Below are experts of layer 2 (counted from 0) of a mixture-of-experts language model. Rows are named router (the router's row for the expert), up (a neuron's input weights, with its number) and show model dimensions 0-39. Each number is 500 + 50 x the weight over its row's rms, rounded and kept within 0 to 999. Numbers have three digits each.
After each expert's rows: a language model's description of what the expert responds to. This comes from a sample of Wikipedia text that the model never trained on.

# expert 15
router:524553512362554510555535486514596554474450506482510403516534500510563514535454439475514467519483485493484537438519506420
up0:491490571492540486557526424526489567470438502509470482360555483381473460519440479550425464543608485467470473533468418537
up1:471503515498502487523543567499604399480531461352454532458477544505431474443458426470454447504473500515547486496471444548
up2:548543489498427462510517441484550512428516501521507521508494505536516564535504490467470462516508504517500470487510415482
up3:459410486494554537469532470460565564486503515438556489474448427549483524485489409518496496565431479508575468497608495524
up4:595550490544536453523553548503556486502486565533474492541548460545616455497509430591452429436456504573504526535495531473
up5:527585435546539385498471447563557510460518547417428544516572516537487461524475506525409399441444469480492517502572481462
up6:540576507504492451519426401579542507501435475531553468488450500606560522416552517458505407474459522468470507513563502405
up7:594518577459507564475490482480599539439475629460486539492405499521391574491455502515538529553522463557464430466539557475
up8:465456509431452478500435458442545501495536525450496543466551466461373499534493509533524570393497628479481494647509510606
up9:579530443465513595619524462495493565395511489467558466405497503578478464467540491527392490432404560498518474525495497520
up10:398581560442435529521546446534497575425395532446516406545480428533533470539437502516563544533499468536440501326546546532
up11:492457575418578455488450534539593432530446485476485421523547558489476477567435484505540495432502462538497525539496590496
up12:546585467517559512524518463461506624512424431450459511472495481502503473577665503477563567498506532563486551491522577417
up13:437575421515480497522608529475482562500488506480465463522516439477438542495469515592513511582620466524426520462553478492
up14:562490483455549547508518526463486489486591481607514508519432410509507486446507441461539543496467499358430488388469565458
up15:441494477490464513524504416530548338484489579504484606607488473491433570496506546405500492468488505451407521444528511433
up16:556481460467541474587531477447520518453556455544494413486465524470481523491509492555425560559555562492472500481544483496
up17:518510609438490522471549502519531508532510455513494433472613457448550514569488451508523476478433466502489477560486479467
up18:442468482452439408485358408466530541397454474533459441483424508585445511515434430365491511491541503471437564478567524517
up19:458476669483454495525512506473564536491436446553543484458505480516512437488554431443493538544632443618477477485533533585
up20:480601467490465515461492461512527511544600477547464414555571593439507520473479453505506507449515535554437527573481532434
up21:486549452511450580460584497578546437529504557536590495517495462446494510522474581522512501406410539495410551479480504556
up22:515471470517537482450528472495512423557454528514548567477502514484548568493442533409553570485482539504485517487489452487
up23:481443567545581512494538543567476520459409515569548466480517500468569579540469522467464527458538445445517532495546447479
up24:573470534472557459535440449522567498508483479435587501537526552371561488491459545453475420521485442461509501514492489476
up25:497499446520403578419475515422528484489535534421465442443502408515604546430396519467497459482446457422454535522524477441
up26:490478579451468475449495406613530558506517423455425476518546618479527513507521565527473534401455534534513501497581611400
up27:390519452480585490520553546544541564536443504464562462458566502436453528442614419376484501519587497559623477522517521468
up28:543544393519573599484500491560456490498428504531596477566566553517573613543447447500475596523527597559444422481481517549
up29:532538479475532437495504540488635529491494584506466432579573545497469455508523619480562495454536484547439543613500480498
up30:533478560460501429540585440412578532581401538484515569527493425514512464525502525625571592516472388538525569516591556478
up31:506520437512483493568510515589438442631553582509558538516553476567570442450506468575527638523416561475465348496468455486
up32:520506504582404512491590536537451502542477463458474516477552488544491520417441522509497438497572484511490520475482493496
up33:503516512497540486546511473373514486654454406437540540554513409482392535535456425543563520436615429492456506462477483535
up34:526586522441537500513519501545499497483478490479595514443415501539490616584472531456435557519559587557508460536483562482
up35:515529497477449604441484442539540539471531537486550472421491522511607499457442496462468507525477501480491447453553558492
up36:519514457531479442481459521457584570509486399343422469431591617446492464547461410449552493555554477488463556536451631459
Description: Verb suffixes like -ing, -ating, -ed, -ates completing a word stem, and narrative verbs such as took, began, received, went, into.

# expert 34
router:500605439443471497465631415500522507549462526521529464548529489543489515461463426466458531504534439479459475422564465426
up0:549539590464501604464566470529451565544509493534456603482467609568593480514550532457541513521590558578542512489530508458
up1:531547447463440457516501478452503536581521450458413542481603475470476469531508496410589578465479398526607491557517505465
up2:560546513458430519537527435531463533484559549499445502502560466468520438491500442461567563491537469576558523531478597467
up3:461557549434466500510503502418523542495502497469427544600480538468468457498506510527530556435493527425531491461513464496
up4:600537539469478475449508408484559510518460458566530508485648438384438543497486470493465514501571448483537402495502438509
up5:533540430468481462507562451434615571448458550516509537560446574486451460483544550496499539520548570442509450608529536603
up6:456485544536511542435465499511468532549593517455478510483471454549486455465434520468523572467522504519521592498549491502
up7:386509462512532542464499435549575582521489518493478477542528470512478456590477469603482512501523398531497477566507624497
up8:466463522560432509547480465528549500468470595606523529504441418560460463466412508525519441521471518503533451536604469554
up9:510526512503501444520474443459484478454557645526542507452486547428486494412581467462584471526518429576353476541477471476
up10:492512517382506551446454456598492496546492549442503568469543476457578439564392493477513517582395446413475495585481520502
up11:531542468486575507521585466557451509419493518521453551535463510537535505429477464419480529486504449495429500371507529516
up12:490564540518552467566482527461585491549466535478488480525533528437508601442533504526417526504478450451483444391447531522
up13:509485488482575495479520514593526448513443469441510421451519511467526519510532427509425548410525469525558428629561528504
up14:417470383466474574405491481493497483492419381519524593470489469554451597509473564511554494549496500511551437414538465522
up15:525481458470442466429449433478472394528427515485587585483487487492541477545419490538481461544529419510479575481456479597
up16:448525505440473562549662528527577560514406586401449432460602560489504468465449501493474558410572477529548453470477402493
up17:620496492452454511500559553499464509565539421466523555448570568421593457539520493458541491488426482475492547526423547527
up18:556479614463493473456503448438490504466413532549614381515531506449461503583533464627510489475507489543508453497578414408
up19:508517548545501460464475414451565514432509529587363459567415476582388506487503541517512426439519528486471527551558461585
up20:436596552473504497541575485480513444402459514557577435473464498510360576533559599541489461539490480469512514499540432558
up21:413502477516523468488495576538559574413524566521507458534544434479482477508445505532554385519478388416440528482506514538
up22:500486646578423429524602570482563507511451527497490428472528539436512485508452490574474483451521410622524492510474450511
up23:451454549448524499486563495516559591461578432480458467506536470471424427557405486510500486445548527465496471457474468492
up24:534560468499418523409511464525453581609453544480432498534546468338491543478611507488523495534498502468505476525557487377
up25:486547453519541544453474545547610455480416518536477532584487472515530485462561515512445502515556533467536574566538474520
up26:596485573532409512516495490473522536475517488498478564560518513566498514510437525501386545521477447504389496470533480449
up27:507532424446553513362548450575529518474459453448515428600444573494474619472478474454520455514487514455479521538550484509
up28:496467538569572489503499562522454597571483422479496529567415509473461536436412508483411477503572484564532480440439544446
up29:505413545427529564486548469520556526591452439505444552476421480600484546528574545548622470508533518448553456579501461477
up30:564539437473412521486494501481501530439501509468581429520454499494510478363397541452561490525544505481530496347491427505
up31:487593372526517371447509453516550563534549541479482577513492492501482441433445433490591451644568525493506485461499456575
up32:501494487523508421517562482468500505491553378574491521448571462435535493471458398417440510477581511500529371490544463528
up33:534437488546489498433408507393575520484530594483416457458500414473389492469480486449510556510596523475539534501521493463
up34:601537499484515519523618485604585475539488554498456485484510560551500487565450538491453519571413484483492500514484559453
up35:484450518482501583563505485423548538574574587547499498569521575443537495474521461494521576478514536476439468465592448527
up36:540503626487402452561463439483456579455433554529551458479438449486533441519435542450509515435483410564512525421550475444
Description: Line breaks before headings and paragraphs, full stops, heading marks ==, and sentence-opening words like In, On, After, However, According.

# expert 21
router:539543515396488523508610434530580575514446459493475462516573549457536550508475458422458504484555396521486486464504506476
up0:569452546483484567527541431381636497571493455514607521529497531476564490612472543556478475593590550403434459516534455555
up1:544549517451505541494442477575536580508509473465564456525461546490451520507443587575468527508485535562401353461533551428
up2:487502572434475451496533459476521552555543498534534566494515508470583589514485489514476555499500488519419566473467446580
up3:579561428449542490465581459512579591533541447392583536515430447465510524573509498616427535492564467510449542386510594497
up4:613491583465478544623543535532581542523545544525556501499537503534542503529513537511474459414516441396526553448518439470
up5:540551494508462515531506448551548606535448536531486488580531508486491612562424453531478510429502435409422533461489540486
up6:620510534468448582509501535530579483552571482537495456470424484526506516505439515552511508396491420486477545547550465421
up7:483541522360481424428609589460546612486518471484427551434448518465519513513414565527510553519539493524492466449479512411
up8:516504484427584547370428415524582572644573483481459509390483561470543461577467422518566546485572444432423579546485535504
up9:614516546414489631505477505461644505554406464504641488517544500514536400525421477483414452524447499512443597451557465494
up10:579502553514537539538644516428549577602502446452553541568499492450566482527534521519578470441548593571514494501483568559
up11:467556488477588484447503496486561604538430411476501391526556504476602396522511477465546470450548461444465531507520466499
up12:463581530550473499536461446563575545523467563497577527486541591459592497496509519448424628458521438390422484473499525539
up13:557549499469429593545556391536619510552547555426499566513409541587543518473472425493417494530557555503438506541437500480
up14:528533508456418504591561480542596585535515548473536412545447496541518514541500532453439516388515412524489527586490530526
up15:477452447427490455592604476543556560569440555488542397455498495484456422442506462527515395575473563551436386559522531535
up16:579568499540482471595457484499679626468512509534501522493463507497507479473505538507515459526480509498488513481518483425
up17:551553536485523473538545500531472585470499471543399535569443494532443523508503490514506501431464532461476488511551556543
up18:472499472507535509602569555475548511521442491594432612502496454474460537596506464566471457457539462597470419464524547428
up19:558522523471478507543478460418588491505384531464541438514498473554502515517524533480469442454535505433416449479531486461
up20:536491484484469578520483446545607521503488530492488521474427519499514509413566439432436619510460543520489535494467521580
up21:604498593460563600435460403560512579502494470521502552506485480542514545516472524528461519478482522470460436416440500556
up22:562571541578531507539540463535596548446480519549449532493407519482466504423557412463448462589659474529448479491444538555
up23:484514512477492524513579398509499589540482504519534579495537546487542445612461504467492489480458459553490586547546523542
up24:602594477474459514585589493487550620479442492613518481464459514586517450503540489535451470480499520564412530539533489472
up25:515470418401478453423537477511572584539460433482458577514585501499581563522514504551519479426549397420460508488557534501
up26:565573505453478555527461393555529594460534467524514434477516512358509497508505501465436463596611466524390542458444546478
up27:560589536488460413555539438531510576478520554520405479467514481516590553516413527516500500461558457430524512544391532468
up28:540512515466478576465532428591585503474558536547522520566515587470593600533536525498550435512520486589442460453521510443
up29:594504528452461577513568503525487586567509486512492433623603504521515491540527444429397514495525437442488556568508508567
up30:519590523436466518518524477582591614535438582503413508502480453492507654541421587516538444460488510508575557502514564490
up31:537528579540473595515524399481546536473417445509534520553472554517530486626442524504446528422547389480501579484564521434
up32:533497435421545538530449412519700476550420506541527492565454510502557453528543514551497496467517525449431512548569550487
up33:486435373586503524449396493492546544544475467604574420479559475501569414490502498488457490508519425496567445474488527478
up34:531481471467528444492474498475685499425534403519496608445431576511543528473541441556478481443529491459553572425499547599
up35:526514496511549490594456448482513589518587517574437495518603541411491482432509499555511515485469479544461484479518464528
up36:450502488437472455520562465558620535649429438444516429543576480483487415459481533497504521449472463550506539470485553517
Description: Blank cells and given names in election result tables, like Richard, Mark, plus closing == of section headings and infobox colons.

# expert 1
router:507500475474490571497580495550547544494460414495484506512538502507548591527331510411466548590571552510481485520448460415
up0:476511520541463457477459441448566525563514522514599564470505487502497476425476459373506575574570475448473521523466452352
up1:485572402444563404475505457539498577500578559520516471440611406470467500566465449428525486510496464485534511472406473479
up2:504469505566373557501486497486519544600466539467540508522520532393600588609538532430508510524489588518472470506481575543
up3:552424566457470531611522441414521571443534429535539452540621539446493438515426434464537481461604432436533578569513430471
up4:438572527462505408495432478528448519533524527535562443575493619529546459520414485443510512478441503537536578552476416452
up5:563540577541525613527460545514539532484478428486468528597489486497472464602338573480400573454504389472529535533505436504
up6:537451505519455438538541509504563540498508492497465504453499453442452529582348550606536537542496423424433462438472502390
up7:564586503498521448484514454482457442490461408467471569454605474574544477515557496532436584442617503506485502337401490426
up8:655471401489480504574503488488448541493528423484500382453495491480491432477436561444436559487416488503529417460477559481
up9:504531449463583537563445508483527431497432495564512393505433579510510477562594461514511420545564408391456417550412503506
up10:573474516543489445466555509442514573528513534396565544476559513564462473549487639443494480581523415533491509584484542530
up11:567515459410397621492482405570458485578489448516508453468549504491505552501441482461483511592521424548471556601532446445
up12:410407515430565469554520539449454564548534512461431458509412603407517529445417427504542570478532508533582626499478370426
up13:390535513530449448510573488603530449493496473538494491503508441403515579479516514406545514448524457562464507528455414524
up14:475520455482523485532611446549491491419583400562455557530527526435565620421454411560574542521555523490431613453547497443
up15:544448498487542448469503542510581492538556465465579471465480464470568565537483509475422429573619460417451499519481521503
up16:553467541528497569522532448492520485479537451584493515536469526584608444470501454400455545461548520487529465397532436510
up17:520514417547525490543499503517554578410541393399521519479477494543458592446406512573491531501427569551529486513441525488
up18:413457425486510445467508507562568496438570541472538598482437510521530587350525548496477533472559505503432503506528495537
up19:435499450543565497420492567510647507580512438597499513515546494443489453512453469506484452455572542525540580506426528548
up20:487472528576523539419578454448450444482472570515515529493458546578579491535510481480445447467541449514407460449551547596
up21:580505458421550485504379493545490556476523478506554500536525498549509488530498464644466454524532542579569476495508563529
up22:540560514477515493555553500501542614482470464553407557523479475491488552543517573427471552542538601529538498430432571495
up23:606443564526457477490397420571531560507501540442551636544379449527453516475475563490474513440593540518512511471521513471
up24:600539559441492552492455456571586616503554689419517421444428498556556545554519425498512479489470441475556492443415505422
up25:513459526505469500549555554393587491453436539617425550616509493479547476474532550496497507553557504510430566554462420473
up26:525442461532465490505587499527544445488429485411582489527497526435442463439574435446492461425496534587497463562485464530
up27:515525479451526507473490515482528584533587494525453399496553566588511537457469457521517433447614553410490464484503542578
up28:505457531486536511513473487474490581447531506433542577534512564449542524519535460451492551595555520564508386503483507514
up29:482572406488553605479541512526520452542542468458519475446416573552423528556517492486451450586483544564525448444519490443
up30:472505483464519558441576571561509587523535508637467551530517440440539625386439546473526489527587482534486478472462511425
up31:480542595483608435504473530513521536552413525475468482522435525432561527457414501446488476426452548511438493453462488578
up32:579465538561515530396634417496504438514499506510543523525471598427550514395612512447555507474540466492462414517453467520
up33:428421418435498582524586483447493503521529490414535487571447533566516537506500533517499535563506490474435482454528520527
up34:491453512488455508425593493472523469384487528539480519525523549614525503480475450433490488527513495611472623424491420468
up35:534511441492539637427447495479607428574563518540453435573528474496535522571536440440565539513458602544489520524508449540
up36:684444561533391444476504480439547438539516418485454489551454543525516536490410424489508497512465520477453482494505502402
Description: Small numbers, blank spaces and pipes inside wiki tables and lists, such as ranks, counts, chart positions, ed. numbers.

# expert 36
router:536477462505457548546566417521542512493484463489429520473452573562520492510478479476367412435571410478551555413486555514
up0:523441458570433545528577405589535529567551446515437419467514574410537555505543442614420514556531418569468565504462469497
up1:493442498483485562503554540420551529521530527465447510456514518550449513510439497436438446540479433533501510492477533603
up2:509520394491448550478499531592526453434452527556504522524526561448575377586493462516494404443512477536577568527515562458
up3:496497506539461568545521409448505465530383523429419495386484552585541552544422520591466490414481459543507451462487540405
up4:581386455479479537491544469511546472538555461504566534524419510463495458400449532511460572519558472486505493482505523497
up5:427506522453496571595570486497555560499503485503480491521414527553474555471495532487428498504537478453597482435532507502
up6:550534527489495508407486593532493562493604400544496492451539464538554486456445563547494536394500441492496484494541586479
up7:487415511437345509527585470566565447450543420528446522426485598424490561477534550497462457485493529482455453503547509538
up8:509502435490496559512523511431538545569564449580581522481449508502524447437489482500526504543542447476558502502500431483
up9:559430600407556425455582476515499551479466584451489570448489524519491509493492555587490510520519568499553409471420505514
up10:440454446494459562473526483552499527496436505440501461452537485485442553464531568525621493335400413545529472461452574490
up11:562443444514498490486524447456579483559585516433549492564424579549493398572459437448514467513559585597559505549492393529
up12:583507510471486475467502456577497593408434509451509420562348540524462475453511591406504517543550433428537434474564558445
up13:435427520478488470460551528457481550519499452484424517482530507522496556531440575554538553463545412421436496458543415563
up14:586529440477460378526530464398477523470450444465506419449477539478600440518505514447505570385472456522521586469552554607
up15:496457537534494454466569385511492505485449438501551552515523477431512467544515560534472562533481513443462416488559555401
up16:514426513493422454556561468549571513464463537428525488472498483516490472473432513506494547496423468443524528454408486486
up17:488506398422481453411504445490530524500458435494553473395491549549526534492527551483496508523478512526442499592537575497
up18:501488524505526488519571533529579491493487393431438542487492457490473514480563457444523525434577527468614480535535408493
up19:550538491468479525538558511555595543549386457443495394474498556464469483562458455564432473448498479609469569406482505504
up20:596457549446549472506550528614569503623498420436463588500499529500523454527492515493471487450539387545495590535498597441
up21:468469523525539581520525438416561536471500475628525520503439526550533518521422503559541527494479497609558440479412449491
up22:569479473506373430367563373546528487563559499480521573449607583533545530405589510527447471480515458525418467491489525454
up23:523494438477390525488562440484513435397454551516555484496464537376505425427507509518580469427481488569525539457537471466
up24:637477451459466574497470513566507491437509460503494534561513463580373537547459507513503456487584447624453517396487522475
up25:380468569437529509545463449465528568420392534568469527484554445610508535504599528465475473501538524504497532526567456515
up26:509425522494482588491538519483429566480470452484557450468566473515575393505365474516475461505609431494447546385524507564
up27:482598566468537563528425498424507465587535545543485556493529516539498544546602438590569460415431471521543480452488470502
up28:550575434485514524463488522498591449462563482554425432534438519590546546580494500509467581536473565495512487541499507525
up29:421479461539452513474528465491509511493523427597511564451545484426577500540437457386494483453522564484526532580507482493
up30:542456513466568533528417444469516470503482473579519462519612517525614519463516510515545482459543552486524496510468471416
up31:588481445462462532423544460523520523584490491522424495466460556488492493532480442432603545544489434602487592540496510419
up32:522510431512476431487480522430497548471548457439483543477528502538488508497488480464452463482433452504446427524436480481
up33:469421479481484574492487492592583561488567554540408479556513442507509432549395448463474417471482441493529534479502572474
up34:559523455506474526391518478578518534626578523469507443486439467489429518407482483505506501475596451471534427495588415449
up35:589467489515487519457540488560528529566516508475478489537487512498484446468520445464499418583508468542467584565448498481
up36:568420499507521464403515504508537480489430533449442424485493571479486371535428524413460472444451488491387516392428558515
Description: Auxiliaries and negation like can, have, do, may, could, not, no, plus or, mostly before not or be in explanations.

# expert 11
router:583496482471582512507528431444529582522496426454482505501524482555463551525391421455428399503463456574513474495473546457
up0:553533474565654419527526388384673569541403406491546515540564451551458500500508461428405509478549533497556459581578509521
up1:495494478561535459534461397458609445378401537610545542512451583508545567592465491497485462549567490557567406448485584625
up2:473484569427510541524473442527519452471483527510491486439473520536478462478482527560430413567490476498568534529547482444
up3:567498456440477407466617536433511448528428500398467476447470427467484577519545510544452560518550519491537526502600580434
up4:519569564452511488507445551570565568398493400434541599460466500547595507489460542518525531511423494522475481514488542526
up5:507481468544442486505607483522549508552550491436477522577414424547447543491446465498476447524448447413502475435472482468
up6:532505513553542566487555433544466542471471472466499459497434543541522577469429408489490555536368487472492470501531498435
up7:566502554455447512534415449488538574448482460528470505457476462512572438564435502503376522454551491498564542543475504488
up8:524499507519519433441559508520611564504561440612479486523476482405518541417520520526535490547614410550455506469483559517
up9:502506509417472487513534413455552545566501586463506471612470536565427436490485568503440547446448412594431457423475565490
up10:476514525535540496530515467464518526539545448454530530516478529589491472554491548379424553473502525497508469423556485405
up11:513511490430577530539511490496470506525590493515480515540445445488520545497561523596421510465501523598507522481506441561
up12:541548551439540571459487506515531475472551453535487517501538564525580511528515419472421460477537567436496396471578492531
up13:520426533482503560508561521491578506588421455543465479597592583392547471463483475505451513474557505511512547365472452501
up14:471459461548489548516544366483557542532558495526545487567553519549523506508453464510423550502478415605500442447466547422
up15:544421530361489444475577438498504526593495487408552517546500457519486527532466513490475457494436511567604536438446474415
up16:619512455462490577459516483562587488505553473514539450443504579526477502513447420553530400474502495522537543489462530551
up17:512460465581489537486460517510546513506493420499447513500528409529469528510591538623533443499519403494458496427471643409
up18:506531605468485434486487510515502521522471480448468594445583485474455520555509484526470440482388425474546531565488491474
up19:460583427491546387453457441496586492584488407450510580544441494551497541525509466521556438489461457499501488461512524432
up20:493521489466489537471442437577564602517507500503446650509498453580472575465463464504527414442520502471499493401510525565
up21:435522456479570540411497374487440407510575510560521604480532555467534489480490565489534455505462435538454506521532574542
up22:568482532360486530551484461500526471559554437528626563456544464501476446537495414507491434488580473473547507588513427493
up23:536478559506521469485509403483496494467502488574464523470461552512477451540486500522504522477498496501485503496551482531
up24:492551462384538465428406362467502584484555433449474543598469518488532493591446531561551473507436478447461467505509577539
up25:516543545556421575489471504515413488524500493487563510399423547512593549457529554452457392615423471470476476559524567459
up26:524546478474539616484485537437465578491510481419510508535505563517496404487454511478499483494509450471414494510468477437
up27:430535514557432458442498449431460544495507449515516516500477585539499538621467599440485521481520495556590555472476531490
up28:452475412396530516525493447474478461580474370448358507557548505511515490409483472449407378481511578500463408525356548474
up29:536481554435551458562383493486574590527444449466566585528472516479502474533370543430477556558490560508553517450494580492
up30:518481496514506580451503511592499497451559411450590491572552566575502520591469477521420376452438423531557514440583481524
up31:473537498420465618535504478499532475503529469597526514490472467505486572538442532503475399537449549589463547449574480378
up32:475517478494474551526513541585558460476582434535481433498517533558588491498465560560444461525404527586471468482443472462
up33:583445529493558480491542511546485587464520478469516494494413516503465540456458507449476479543534528622453502462493557563
up34:490477524536567473585483479437551431494539538448498401481486503490437553540461518468371407533485451527509466547431493456
up35:556489444534511391539499526457537539484545515535424530500505515514504474502592473427551412580412557511473483565544472452
up36:447544593491549468452524420425512545436562613590432448549411536444559444515456459500524526515509516594485459506555481489
Description: Pipe separators between cells in wiki tables of results, scores and rosters, plus auxiliaries had/has/have/been and = in headings.

# expert 42
router:523560431428541524545525398454556568473504473593451427622515499457593521462409460464449499535501481463433539461547462488
up0:522625409557438466588481368489473530495553522528542518647507524479457498477516485528546477534474471490459449529449489423
up1:502488530494462424532464482588539512506462442523469515569534480438481464530477446562437612545521484479509553505583494512
up2:523483563468533512456415547599551515517557521509470452540480562494591524401475528558613487560454582508457454555499551506
up3:582508584411428446613503528463508552561484551500434498454498514393461541534536542504544480536522522538467473525537479465
up4:514547546430590462531553516388518526451492489509533563566514496562494479477484414430388462501487479472455478501501477511
up5:510560474507542396558553485441518516462593510514468485599553508468566595533501486491433427403568546515432490471501464478
up6:493497553433540654552523525477521509477492518456478557539517469548519487500463563550502511594524449480470507460560456573
up7:556516537454419490446415469426522497434501523524483505531413408497545530473419440468507461432567444556552510462511445633
up8:573549468438432377540432493465561481414513547428473494542512482533555510471466505499539328467486481528535471563508555495
up9:475427630461559537481478571616514545381541441560564441510427564462488518461415513542486441536489574510493423449627518590
up10:478563448559460491497500440516580403476537527446553562515526580514611594545538394475444478494479477502451504489442428490
up11:505419584469483506464476468472532468490497478511492521576478585515564457506491521493488617573495495502580563532508500616
up12:547465455562508516412512450506442527540502487516416515561509533412560489466521545495543432495444540531519498433576525443
up13:511500590428417449524468517534436590529412493495483514477542576419491569483505436438583390511527487510526471476443490501
up14:502512546531473458498551448452515577460621393480567572524535524465489451574423525476490523546463455458430450438563381491
up15:478413510495498547547494490490506559518475536545524481548458517398491503517487483388527556507374479535473494402540548517
up16:514536552468564549592478518507549527553461539447513443484436565491513582498467496461454416539511525471481498454560442490
up17:525473502471413453588494401507526517479556492524505481447606423417442471521429538530484516492495446487523561504490469506
up18:532509435466525511561470569490446488483471451503499470547558478482501424506481582504532483450475444584586569514523483458
up19:487410500524528509441452383543521491533453465543465468488518520440517421536460531490561503539471538481490540513498540523
up20:627523483469495505521473432499422562501569476536420405559521528604528534556510515441483561438498549450482425530402486538
up21:436527581416417531518491451435502515509560452634471483545530510457450506504440520555540514514487442533532501593470537547
up22:472575510485472460431520479462543507527467530460462495591507403486518503544444494499593467564400476554523500483539537460
up23:425643547520635434510565511471481548493502468488467451575530562474538527584522461550510483437445523554546519530577535520
up24:508515543504544460501576485481528590515539480533449496512509477409461567595462458448485557471568539494589547504490463496
up25:453538505500400515514522419447554526526403540522520483442512464477568500531547520481533491490443382483464527483455578496
up26:490494455513495411533507497442522576421460600523513533539510462533364588488505460409449575429535483490534501490498457559
up27:481476466523535526568550472483496483565469580532450512480512453416478403541546481457540502621489498499611465449584483353
up28:591543378449512447444491489486550488531518444453488529568444505546477497563505500434473394511512504518526524471497551465
up29:606468497513523521452480463517441631616476561499569528568535544532451526497462450412488525555527403553416472472498610600
up30:449549605593472548514542453439581572504449622415451482515540473473491528536599450461486552505502453508466484459540459454
up31:545487427569474485529505531436428478486541475453494485619556565533525437528515442554540520539465520469479527530477453520
up32:499455470462560498517498464499581570454438486560591496517531528592450457587452469385578598555502514589542517509549477521
up33:545481507454543504409508536503513582475500547616486483523546445472586613514517531495565444425549558554475486511602493550
up34:521461452454540493554458397441543494497602563515501439494573433465454456516488620435525567494613496401503495475498494566
up35:481418580544537514515512446412476615412501477497518449513437463604479523484505463520449523536481478531523504509521588636
up36:483538482497482542541494514510527393481494464504478435467545449506521460432558405478479444466586523479505512522469510581
Description: Past-tense verbs of deeds after he, she, was or to in career narratives, such as released, won, published, coached, played.

# expert 12
router:535597470443538531498506485531575655476430550493481498484507505554556597478518431482452475470505411534505459458510536495
up0:466402461528474535442550494538507584441509507425605518505519552484530487477517440371569433451460510473373455520559501534
up1:477588422580500441493486423456504553468475482457410522466504641514543489452532448495573491375464463552523465562578470503
up2:488493527480539502518490530521642429425481467548444478547362566447477498401611475497604374504619505489473488461497555453
up3:509560456512509472528626565557567486623516430455566518403518528506517501496591543505476503403527484456453486531529555481
up4:540502638515490462423415451552513574483530519556565458509473529500566553481427430420495552503477446471422463500526478531
up5:546535476474537447422533438509505545484510531397445567493484535488487528427465450484485455480493498414483531524632536357
up6:550440415505530536451563439498558535464539507419590453464485550513447620531528534566473494555497495535505444593464459459
up7:556562486472533484386440405550538463507513525465514544485490424443396546592509469477498546538516488499452499518545496456
up8:506545477485570552556457550448540577533486510538557493530486506484463540476502495545387496450485445540461382515432502493
up9:438558520538493523446486427462495612430498463499538466551451431516519508591478579487507473508427501502482437503438547400
up10:508584539515576508420405511485595553481492488522444554515551475511428490484438498451487491503532510513563472454562503448
up11:533554457340590505465458388536558590530538539524483466526427391542450479488511577524408496510543492394511473494475509446
up12:486490499493507476475566503545528503492479623516406503519550399500510552536600545487391488487564496616434583479476470452
up13:570528455507439470533510439559538459569502515553502496518461501561623501502474495495509479447430555475514525399438489481
up14:674484503439504514479444580555483529527418496496403514371536515508508534466477503432540493422484533449457511532481472457
up15:555543515498450500474439565507411530472495395494431622518432518557511514485488457519479532464515491444482527359519603584
up16:588496527496532563500524519444500555466513569458509597519452524475532596534528495459466423531468527575588505459542528548
up17:584610497533454490578500467466492513488505437440446452467577533455449620515433506445435498490548521506525480488556510478
up18:534483473568448556473531469548632488481436535528474461499455547462481499459509556547413508505487453552481529478494546570
up19:569494464523534486531432504526474615474432462513487505464626540477471475529430592538373443451563433516451514555428557563
up20:508572455474588435548522437552500555524527565494458486577462520618493442440455523498363501512475519523467541535431590509
up21:473570482441510524516433487547542529488511517615565511444446487491448403418463454453521485462463475443495514507482443449
up22:559578439509593547494521513539491510484539543511437369552523554483557484450490538584514471566464504471517472452479540487
up23:445592474451510505502537506530576486548540497470401463542455585521523492474521433536430444469481497490455558481516443485
up24:536491472446467434474450417475547584421533521509434455582457477562511472553450481543444485548522474536540390408406518564
up25:473492536513543572442456482414628533515623525626506528435443520490539508515437539435573530505604462498408492488451469468
up26:560458470543608531451565497472563619501421536472536465513522486522428453478474523491503435502584509467452509580446514571
up27:382501501507599444504472499488538509499441503644511504447519533499584428403516580424562541503470479473478557555591560492
up28:541563522530455447437429484493557510480515502392559464514519512502468475595541399508520426506486448439510487482530529497
up29:497608475397414522550510486477505553549441563489462503482513419458414535524521500512547547526571461535447540412446457565
up30:489489559469437446576467538513464564435438528517508564562470559510512456483444581607456491521477480467515457503445438455
up31:526534472557603541479481444487555448507471527456468519509516540470505603429480572457439502466548556557482425467440529466
up32:460452450580485481544554395530497561489477535574447497558517441454581497429468482454468469450401375527556513503496534425
up33:471500501523516482624427467440534445543476556555464489604419579459498530459438474557532470520535481518554492530523544513
up34:513507584400596487540516569525598486510430574484532496501552468423497457587505569517505486431558466518518440383468579567
up35:526482406429594394466481527495566448504488452549417589542476532576507592467563448541500415526575530508457487472549402458
up36:494484479524465592519546476403528524540470505505536461372474508544533511515558518467464429446504552505588400468478620579
Description: Short letter pieces like a, i, ka, le, ke completing foreign, Persian, Thai or Scandinavian names and words, e.g. Laede-ke, Amīrā-b-ād.